Weights of a small mixture-of-experts language model, trained from scratch on English Wikipedia.
Size: 14 layers, width 256, vocabulary 26566.
Experts: 40 experts in each of 7 layers, 1 pick a token, a softmax router.
Training: a variant of Muon for the experts, 450M tokens, 3431 steps.
Below are experts of layer 11 (counted from 0) of a mixture-of-experts language model. Rows are named router (the router's row for the expert) and show model dimensions 0-63. Each number is 128 + 24 x the weight over its row's rms, rounded and kept within 0 to 255. Numbers have three digits each.
After each expert's rows: a language model's description of what the expert responds to. This comes from a sample of Wikipedia text that the model never trained on.

# expert 2
router:147126134146175097113135125138120116099140134167102101152094150095130111096165100141091146163101143151125165127106099166143150106105110140109130131137122159111146117121161141123152095089145114
What it handles: Periods and punctuation combos ending sentences, like ")." and "%." and closing quotes, plus markdown table separator rows.

# expert 11
router:130086164137143136100172117128131139117083158146176129159140127135138130128124156088106122149095164167121099104117125091163136134131091120100186081141129089092123173146143127091143136082112120
What it handles: Prepositions, commas and colour or material words in physical descriptions of species, buildings and objects, e.g. "tips of", "brown", "stone".

# expert 28
router:112137123122167103140164155085118127138125109121155135119124138119147144124121157104101108157139157138129140158118157137164085077131151147164163150130156146187135138115139139121146143088091155
What it handles: Pipe characters opening or separating markdown table cells, such as before Party or Pos, plus heading equals signs and list dashes.

# expert 27
router:114099158113123120170117071128112086123156170151120098127133097198125130146074151151144137157152092109137182114096143144123145138143082132133113134119148133109114089143110145107152122117151133
What it handles: Abstract nouns and their final pieces in expository prose, such as -ation, -ity, -ence, treatment, rights, technology, health.

# expert 29
router:143144102155119152101129129153097132154119149104104181109100125184106101113137103096156108158140112103153105105172106139122130162156114123132117113113116100162147156155097151124088094158149090
What it handles: Conjunctions and list commas joining words or clauses, e.g. and, but, or, while, although, as in Awards and highlights.

# expert 39
router:113146132101147105147141113121094103110079120073119137116136099137154128160161133148114153092159105097123159129116178163101138171141130175111157130143119121162112147154117133175119121097103164
What it handles: First fragments of split common words, mostly consonant clusters like r, sl, wh, cl, in descriptive text, e.g. rims, rudders.

# expert 22
router:146079094159111129149113128111104127115165138137101131129124127106126095165120155123156116115108137123094181117097120133089116145150122122137069156153156106124152128105120151104130094094162095
What it handles: Nouns for places, buildings and compass directions after the or a, such as village, south, castle, Siege, outpost, school.

# expert 21
router:111143124137106127110152123109177144116188156170120126139121168145127158079182145083117186122142140147114131116121127157128109130146132107121152129124172086119150121096106162108107149153107139
What it handles: Single digits, slashes and year pieces in statistics, citations and career lists, plus Cyrillic/Arabic letters and Pro in Pro Football Reference.

# expert 38
router:099082145118108125090116111079147161116059174152093111131160132124131129114144126096102147099143109148132132133110135114116132144105148145133139111129152184102112088112125119116112133161120160
What it handles: Single letters and short pieces inside foreign or unusual names, often French or accented, like Ptolemy's le, Côte d'Ivoire's I, é.

# expert 30
router:126128117099095124154130124139115104121121129136133138150152116098106158135165085136114124163099137099098086128156106115164142109139087127125090144118146148138160094135114107094105120099117139
What it handles: Prepositions in, of, into and light verbs such as took, gave, provide, make, in phrases like "As of the census".

# expert 10
router:142160153131135112124154122099115150156145148149107105140117131120119098142173128135167126112127090102160110127109163112113096120126128110134136093128121074154144103141143091122093118144102102
What it handles: Prepositions, mostly "for", also on, of, under, after, introducing a cause or object: imprisoned for murder, won on penalties.

# expert 24
router:149162163166084107163124102112170144088108121157157094152104176125155125105110131149155082130113076124126121130105112123118103149123130078117150116115114106139109129112106122099137094131134153
What it handles: The, possessive pronouns his, her, their, its, and possessive 's, before nouns like father, album or first.

# expert 23
router:143131136094145130143112129146119103127139143098181134162117150122121136103111133148111181102144134133153137152096134138151114115109104078097100140142138139166096144100172142124110133104122126
What it handles: Word fragments of non-English proper names, especially Slavic and Romanian with č, š, ș, e.g. Novi Sad, Anatoli.

# expert 8
router:143156098120144156135076108108111108085134111076109118113140079169161142128113110125122166155127147140111092152153126129188124092114091146124109139169127158128118115121090110132124145151160126
What it handles: Line breaks after a heading or paragraph end, before a new section, table or paragraph, such as after ===Pennsylvania===; also opening quote marks.

# expert 4
router:134126131115114154111144113174140124122145130118138117097162144172125089150137165091140168106144181092173086144101164095140166135149111104120177088125107136143119140110112137121147100132116150
What it handles: Digit pieces after a decimal point or thousands comma, mainly in decimal map coordinates like 56.'4'23765°N, vote totals, race times.

# expert 0
router:146136160102169148107097140148136127097129110144072104121126093127115116086068123145116144146178133100155107111134108149080155142104135114102160126102131152108088146150181084109081118176152136
What it handles: Line breaks ending a markdown table row or list item, before the next row or dash item, as in results tables and species lists.

# expert 20
router:123114158168172145111112125165162105140141118123119097161157128142115147107094175145113187112107116143094182183145120169127137115157144089102086099124107114134115139139102109094130179134150177
What it handles: Opening parentheses before unit conversions or ages, such as (20 ft) or (age 21); also en dashes in ranges, subscripts, dollar signs.

# expert 34
router:124145136075097169094141121110111130140110151151106144155180147138148141069118107108147080131095164117148117106123140106166149146150110120127116119082131119120087140141124105133164121111134095
What it handles: Month names and the commas or "in" inside dates and citations, such as 2 August 1902, July 4, 1930, in 2014.

# expert 5
router:096115166091090118179093124116144113105151123110179102162125097097104129131096129148092135061141085130154125110121107105114114106143128156121113164138109125111113132133144140116147108122116084
What it handles: Mid-word syllable pieces such as ar, am, ik inside transliterated Indian, Arabic, Thai and Japanese names and titles, e.g. Singh, Kumar, Dharmadhikari.

# expert 26
router:145155113191129124092174108152124163177105158077172135102081101150123147168080146162103099156146129178130094144135087133165155111139138141114138153120123146157154147135132131117167122129150090
What it handles: Forms of be and linking verbs after a subject, like is, was, became, been, especially "It is found in" in species stubs.

# expert 37
router:125122111132117112120133143117113123141095162110153140072137130148165124111138168137124139133170147180130163174142101073125179124150093102130151098151130104124129115120124169067144092170106163
What it handles: En dashes in season ranges like 2006–07 at table row starts, digits in score tables, and place-name starts like San, São, Los.

# expert 7
router:133158114104154121105132117118079152124101146141158150125131135130115132133123183125145119117100102147133110128159123154147096137105097140091092136093107115156172114163144136124103136151161124
What it handles: Words like "by", "when", "starring" and table pipes that come right before a person's name, e.g. "first described by", "Succeeded by".

# expert 13
router:113102111139149112091114145104142111137160107095142133097099105113106151147130096112125133137091101147081089064124130139149153155146099120130196112081156152102149112156092117118118092162133130
What it handles: Past participles and predicate verbs after was/is/been, usually followed by by/in/as, e.g. known, elected, signed, used, located.

# expert 12
router:112093090138113161144123135107121089108094118128154113095131086163137101109125121147150112139137117110158132143109099157147141105147098139126124164135131103118081095108119108158180088145151152
What it handles: Nouns for groups of people, mostly plural, such as people, students, members, officials, children, often after of, the or a number.

# expert 3
router:156141155105113114141131132141171159155096131122118158123145160124166138114153146167149105117103097168167138108102125150120131117109129141075103141148145102140127160110147147114143113165071183
What it handles: The word "the" after prepositions like of, in, from, before place and institution names; also Romance articles la, de, des.

# expert 35
router:144161144115116087116113087128103168130125123155150114104129094102155165097184148109105101133134144156126115090111134100165128144096128136149120125151100127155108115081151144158109181125123118
What it handles: The words "an", "at" and "of", plus An- or It starting capitalised song titles, e.g. "Give You Anything", "at Magdeburg".

# expert 18
router:111133150116128152131174124148118137143108141110149107131175130119123118144117134156117132175142148160109112162165102092127105173113110117121157153103156103156102126127155082149104093139121152
What it handles: Duration nouns after numbers or few, such as years, days, months, weeks, hours, often followed by later or after.

# expert 33
router:122117137130120139129091141083139121157105141102131131154109138103146099113101099160153200101110143099140145088156119154109116119131131127159124126124091155115115155102152101135121121135152159
What it handles: Single capital letters beginning personal or place names, often split off, in sports results and lists, e.g. P in Pütz, K in Kairat.

# expert 32
router:135112123131141130155170107094111104165123125165113117132117101146142104136091160148134145129147130165131158101156162147108093126133080118138161081078132167093110141087099155176119077124116125
What it handles: Place and institution names after a comma or in, such as state codes PA, NY, clubs, FA, RC, County, University.

# expert 15
router:157135108136097145132144142137127124107111108142127179158118121150087145100117098108110110091107160125129126121122113087130132106130106122096091119140172160140171130130144110116161126149110157
What it handles: Semicolons, pipes, equals signs and section-heading markers separating items in year lists, tables and navbox-style term lists.

# expert 1
router:116140147141187112107116159133152137120158141124113142133113111101117087109119130109138155127138149098107127131149106132163132103110154154169107145126115080121145114124162109109150141090142105
What it handles: Line-initial hyphens and colons in infobox-style bulleted lists (Hangul/Hanja entries, taxonomy ranks, Born, Country), plus East Asian surnames like Kim, Hong, Zhang.

# expert 9
router:143129162194100137124164108139136143139141103086179135163121092165148116118130116106171118122164134135100125126121164100135175082122115086145096156154098117145132146110124114152133130150117160
What it handles: Auxiliaries, modals, pronouns and relatives after a comma or clause start, predicting a verb next, e.g. would, could, had, not, which.

# expert 31
router:120109094126085088138080111132094098120109110105106108131172133147120105168130136129153126154182157156142132121118139149151117127109138134145168142130113141155124117094100133144113108142134098
What it handles: Family names or their pieces right after a given name, often in sports tables, e.g. Smith, Gray, Hamlin, Crafton.

# expert 17
router:129160164154143074162138139132148118109136123078130147138123160079127145114124139115129117138133081089123105146131116095150102153089110080178159121126129149110121105117161151119102069134137140
What it handles: Determiners, numerals and ordinals before a noun, often time phrases, e.g. a, this, every, same, one, third, at one point.

# expert 25
router:151087132101130086129147158150124116110115116135162136140158084175100099157110119097105132089203152113169146109066139119102122133107122078111149136104150133138146161129151162157134136152137145
What it handles: Pipe separators between Markdown table cells, especially header rows and row ends, plus table dividers and taxonomy names like Animalia, -idae.

# expert 36
router:137115106149109103119130143135114121138124154123147167127163129110124118132149124176128159154128101106138150130153120108159109138133148110151181146160105142116162155141169117160101093173120090
What it handles: Hyphens in compounds like last-minute and co-writer, prefixes like re, dis, inter, un, and sports words like debut, goal, win.

# expert 19
router:151079137131146133164142113138106073151105109122147117107144095181081120073097125137118146157120148110129168154107129107110127121102098139141162130165206143135097102134116144173188120089141105
What it handles: Column headers and cell values in sports and election results tables, such as Score, Team, Votes, Points and empty cells.

# expert 14
router:109145143152104125159113094101121117112125120145090130107178140180168129159189131095119140133125088112126130117113144135084103105116129128099147163129108144139154128157131176157164115115086125
What it handles: Word pieces inside names of songs, albums, films and performers in discographies, lineup lists and tables, like Ringo, Hot Fuzz, Legend.

# expert 16
router:111095124139121171096161139115124101147173109162125114105137149104117097142145115074103145143132117127111107107101076112099137138135168141114120131129128121143121122111079127156166139095128199
What it handles: Field names in infoboxes and data lists before a colon, such as Coordinates, Genus, Binomial, Other names, Website, Family.

# expert 6
router:102138089158157128168107127110150131094134128098105104120114106144154163136113183125158161148125118141111100156118153133072171123149084133100099134163119185122108087117129121105126094170110158
What it handles: Proper adjectives and place words naming parties, nations and bodies, such as Democratic, Republican, African, United, often in election tables.